Experts of a small language model: 112 SwiGLU neurons an expert, a sigmoid router.
Below are experts of layer 8 (counted from 0) of a mixture-of-experts language model. Rows are named router (the router's row for the expert) and show model dimensions 192-255. Each number is 128 + 32 x the weight over its row's rms, rounded and kept within 0 to 255. Numbers have three digits each.
Before each expert's rows: a language model's description of what the expert responds to; "gets" lists some tokens that make up at least twice as much of what it gets as of all text. This comes from a sample of Wikipedia text that the model never trained on. Tokens count by the router's weight.

# expert 6
It responds to: Digits in numbers
gets: " ", "–", "1", "0", "9", "2"
router:096148138111146139129160116135139133045161131159121117192135125125122096154157125126105161140092114177127163164142139161164107102101116106125198166178132124110112162138131170166110100149137068

# expert 38
It responds to: Name-initial modifiers
gets: "al", " New", " United", " American", " of", " South"
router:105118119159134107139147059160112109106112119128105137132151080121149080163136149132088120157139123175111135148141148128158171147118148115138074153180149127093120154129133120093142092154157115

# expert 17
It responds to: Year digits and plurals
gets: "s", "5", "4", "6", "8", "3"
router:102104132187095129144156087132166127106098117128126139169145178126084103178105142120145185103126087127142129165179127167136087188036103124121165152157147133076142140156118184163173113131179052

# expert 4
It responds to: Quotes and heading markers
gets: " \"", " by", "==", "–", "===", "\n"
router:120100104098141135110155118131110163081101159088076143155119147150122130099151142105119116102154084142064109177151142118080124133086151122175146162144152133117088122164079199137171114114072091

# expert 28
It responds to: Copulas and prepositions
gets: " of", " was", " is", " for", " with", " at"
router:118125128153089137140129105114113123127147118123067144115088126113130073193196147160171140119113107134142102144179149131130159116126126091168150193182126112081106163167087189142163139117143131

# expert 21
It responds to: List dashes and table cells
gets: "-", " ", "2", "|", "1", "3"
router:105135092172112121123153084188118110094151115138113150110107169116074092187129167137131125165120112166124078179138180147120181143093095084163176165112130139074143177171094183144147134172120156

# expert 34
It responds to: Capital-letter acronyms
gets: "S", ".", "B", "N", "M", "O"
router:106097164133170065171135048157162094125160177115144159140158131098111099133182202121143147159152101124143103174143165155116153171112142064139186155194149130092119147132108198147172081127128125

# expert 33
It responds to: Pronouns and counted nouns
gets: " he", " He", " one", " It", " two", " it"
router:128108105145159132145119151131078069129118152149138176123121140196101086126127178121122147157142131158133147173155191102086153138060120159084123165131166073134135136154090145175138124164105113

# expert 18
It responds to: Space before numbers
gets: " ", "-", " re", " de", "com", "/"
router:111123131138148148058129083083151172116142135167126118109076153173121103133149141117104154186110015135093103113190151161132104153118128061158131178115135132093142151194146192125120071145116065

# expert 22
It responds to: Word-final suffixes
gets: "s", " |", ",", ")", "es", "e"
router:123118068132129084219195057147135155126128134131142175145127137182126105141161143138177145178139138109131144171177160144099152159047139098146172115175121121109121211138143138124166076141159058

# expert 19
It responds to: Opening brackets and list spaces
gets: " ", " (", "(", " [", " $", "—"
router:108104090102108073120165130142089128149154074151148127121138083093140129110076077177166161080101105150120089186168160137135175137118121125110177164198163198117139148147124174152186101176173117

# expert 23
It responds to: Prepositions of place and time
gets: " in", " on", " In", "In", " from", " after"
router:134095115140161098119150109120085130083184095143096158118135128176063098173130163122145104110122122175110121185161102190129174127113122094126120219183150162144169187143159165085169079165115086

# expert 39
It responds to: Capital letter word starts
gets: " A", "0", " I", "A", " E", "3"
router:095137150130104072191175066120123116088153088135062162105085092180157105147120173146162106138178067162120111171148143198125073111086120144161126210171171102102180158137078146144130106152149042

# expert 15
It responds to: Mid-word stems and digits
gets: "0", "g", "n", "k", "c", "3"
router:155111115113119138169135165125141158140149082120140141080148106074163112141154152114156075211078088165072159160171143156074142188122143127131131204149153146120099184133103153134125124144150053

# expert 30
It responds to: Line breaks
gets: "\n", " $", " def", " ==", " chronology", "·"
router:113106113083167072209154084162159112061176139125112099150151128129140075148128177138122120120143132161129128216136184149102095164107079156143132219151144131037076173116134165133131117174124112

# expert 9
It responds to: Word-initial letters
gets: " S", " W", " G", " P", " C", " B"
router:095118118139092123187137082148097133148142078154097148102090107139120144168147164100127132100112034162086087216149181141126154122152114151112131191171136180114117171175091144152134105133141123

# expert 31
It responds to: Leading digits of numbers
gets: "1", "2", "9", "0", "8", "3"
router:131131138153120119086160116133082114108179103123113135080096156184098089149172147172166140178113037158157113175175152129122156139125142178134168171141179115075157181126111193103159121131110107

# expert 1
It responds to: Mixed punctuation and word pieces
gets: ".", "ic", " |", "=", " Le", ":"
router:126161094168183071117134102152159149132113096179107160110102079112144096135145147133123136184093115099121122140146138122107151142115134137168154203139152156083104138153141162163150150190122132

# expert 36
It responds to: List connectors
gets: ",", " and", ":", ";", "),", " or"
router:120131084090153138141140098148118140116161156178117184138095123154153068170168179168112181164140127137166100095165163130152139135042118066144160156134172182094103165183105158108146116184144155

# expert 2
It responds to: Clause-ending punctuation
gets: ".", ")", ",", "\"", " that", "=="
router:113152138157092071138125102128128168089141112180144124115164116097125102150107156154155146130156074148106132145164114164135107135056136159131087162130187093151124200194099192091160086143160066

# expert 25
It responds to: Inner number digits
gets: "0", "5", "8", "6", "9", "4"
router:090129147136114132187140026142102160096161085116100108098110112123146121204174173134147156160154114185196082203150186123143128152043161136161160156126145102131103170142091134109142101152140076

# expert 35
It responds to: Articles and possessives
gets: " the", " a", " The", " his", " an", "The"
router:112128169161114108130171101173121123132138212156129175092107124133121104156131137141152157171106172185136128160126157129113180158037145129129209193156169093141079161110140165140160091199127051

# expert 8
It responds to: Table cell separators
gets: " |", "|", ";", " •", " /", " both"
router:087139105106138064118191105111137147080201107103112141097094125146119075155134151154160122151115161181129120156167132148111145193080104084150156201163148149114134181140128136122156114146150081

# expert 3
It responds to: Noun-forming suffixes
gets: "s", "t", "ation", "y", "ing", "ion"
router:129136100166097131168156056092140133104103082122129165120112157119121111154164143121169113106101116193136124164163148116145172188087130090126134148163152118078117154131124115126141126132116088

# expert 29
It responds to: Infobox field labels
gets: "s", "2", " Born", " Country", " Total", " Coordinates"
router:123154148117096079123195124118087164103071098161074148105153165111132111134158163137129112121099120151184093153182137131133133116108167155125137161111128149068109162179055204142157117164100038

# expert 13
It responds to: Place names and endings
gets: "o", "a", "ia", "i", "an", "ma"
router:076145084136180044198144084158126113099086096156111129132080105157125073131108140161156142124128094133110138179156091165091124165080104110183138162180112139095133174133100126122131075175183104

# expert 37
It responds to: Foreign name fragments
gets: "s", "er", "in", "en", "z", "th"
router:152111181142168089201154030094094143093122120089077134127138126128115071150115134140145151109104119156138175164146159207149142162116148121141146161117179088161131164209103131126136095155101119

# expert 7
It responds to: Apostrophes, hyphens, short prefixes
gets: "'", " ", "-", " de", " of", " Me"
router:051086171099146132146162054168100127083121130138101122121100130137130093138145109137097158139106125154095075191165195160131113132042116137169098181138136148135087120169140176123175089125135061

# expert 12
It responds to: Section heading starts
gets: "\n", "==", "See", " career", "Personal", "Career"
router:132126113129108128136154063163125118137100114105096164127105111132134077169176154175146113115141107099123125143162122134176131117103177123124140179168144077127128145167117233075151081136111112

# expert 11
It responds to: Infinitive to, modals, table bars
gets: " to", " |", " which", " not", " who", " that"
router:111151126195101126138159080158145083100094085125125157096077137126130099068140177107119176091127092097152121174143164181099144155095162101128102209133186139134078165136123157109160092106122065

# expert 5
It responds to: Mid-word syllables
gets: "ri", "ra", "li", "2", "ci", "la"
router:115170103139062099107160115187187088107132110151162109107077119140116115116118177116124121208129019170101127182185139120098113144076145079188136192098146131125104142159177192148130121215158089

# expert 27
It responds to: Past participles and verbs
gets: "ed", "ing", "d", "ated", " known", " used"
router:131152144155095119121152119146116119093119066148114174138146111153170117126141168136184187121173102174189118164163110168125157119061157099160154133095133099089142188120144168119142126126159101

# expert 20
It responds to: Word-final suffix pieces
gets: "th", "ly", "e", "le", "re", "ing"
router:137103147175136089155158083111129174089118085064131145144139099176120082146168123139102152143144104166141181167152158167127148165084150098164128140188148138121105157131135159156149128149142110

# expert 26
It responds to: Infobox list dashes
gets: "-", " as", "d", "i", "″", "p"
router:107102170190124109132116098139093191150156115165106169109139159125094151103113122123133114210155099191129132171171129199156142182101186118140127198139177125073091115147108167128143123187171096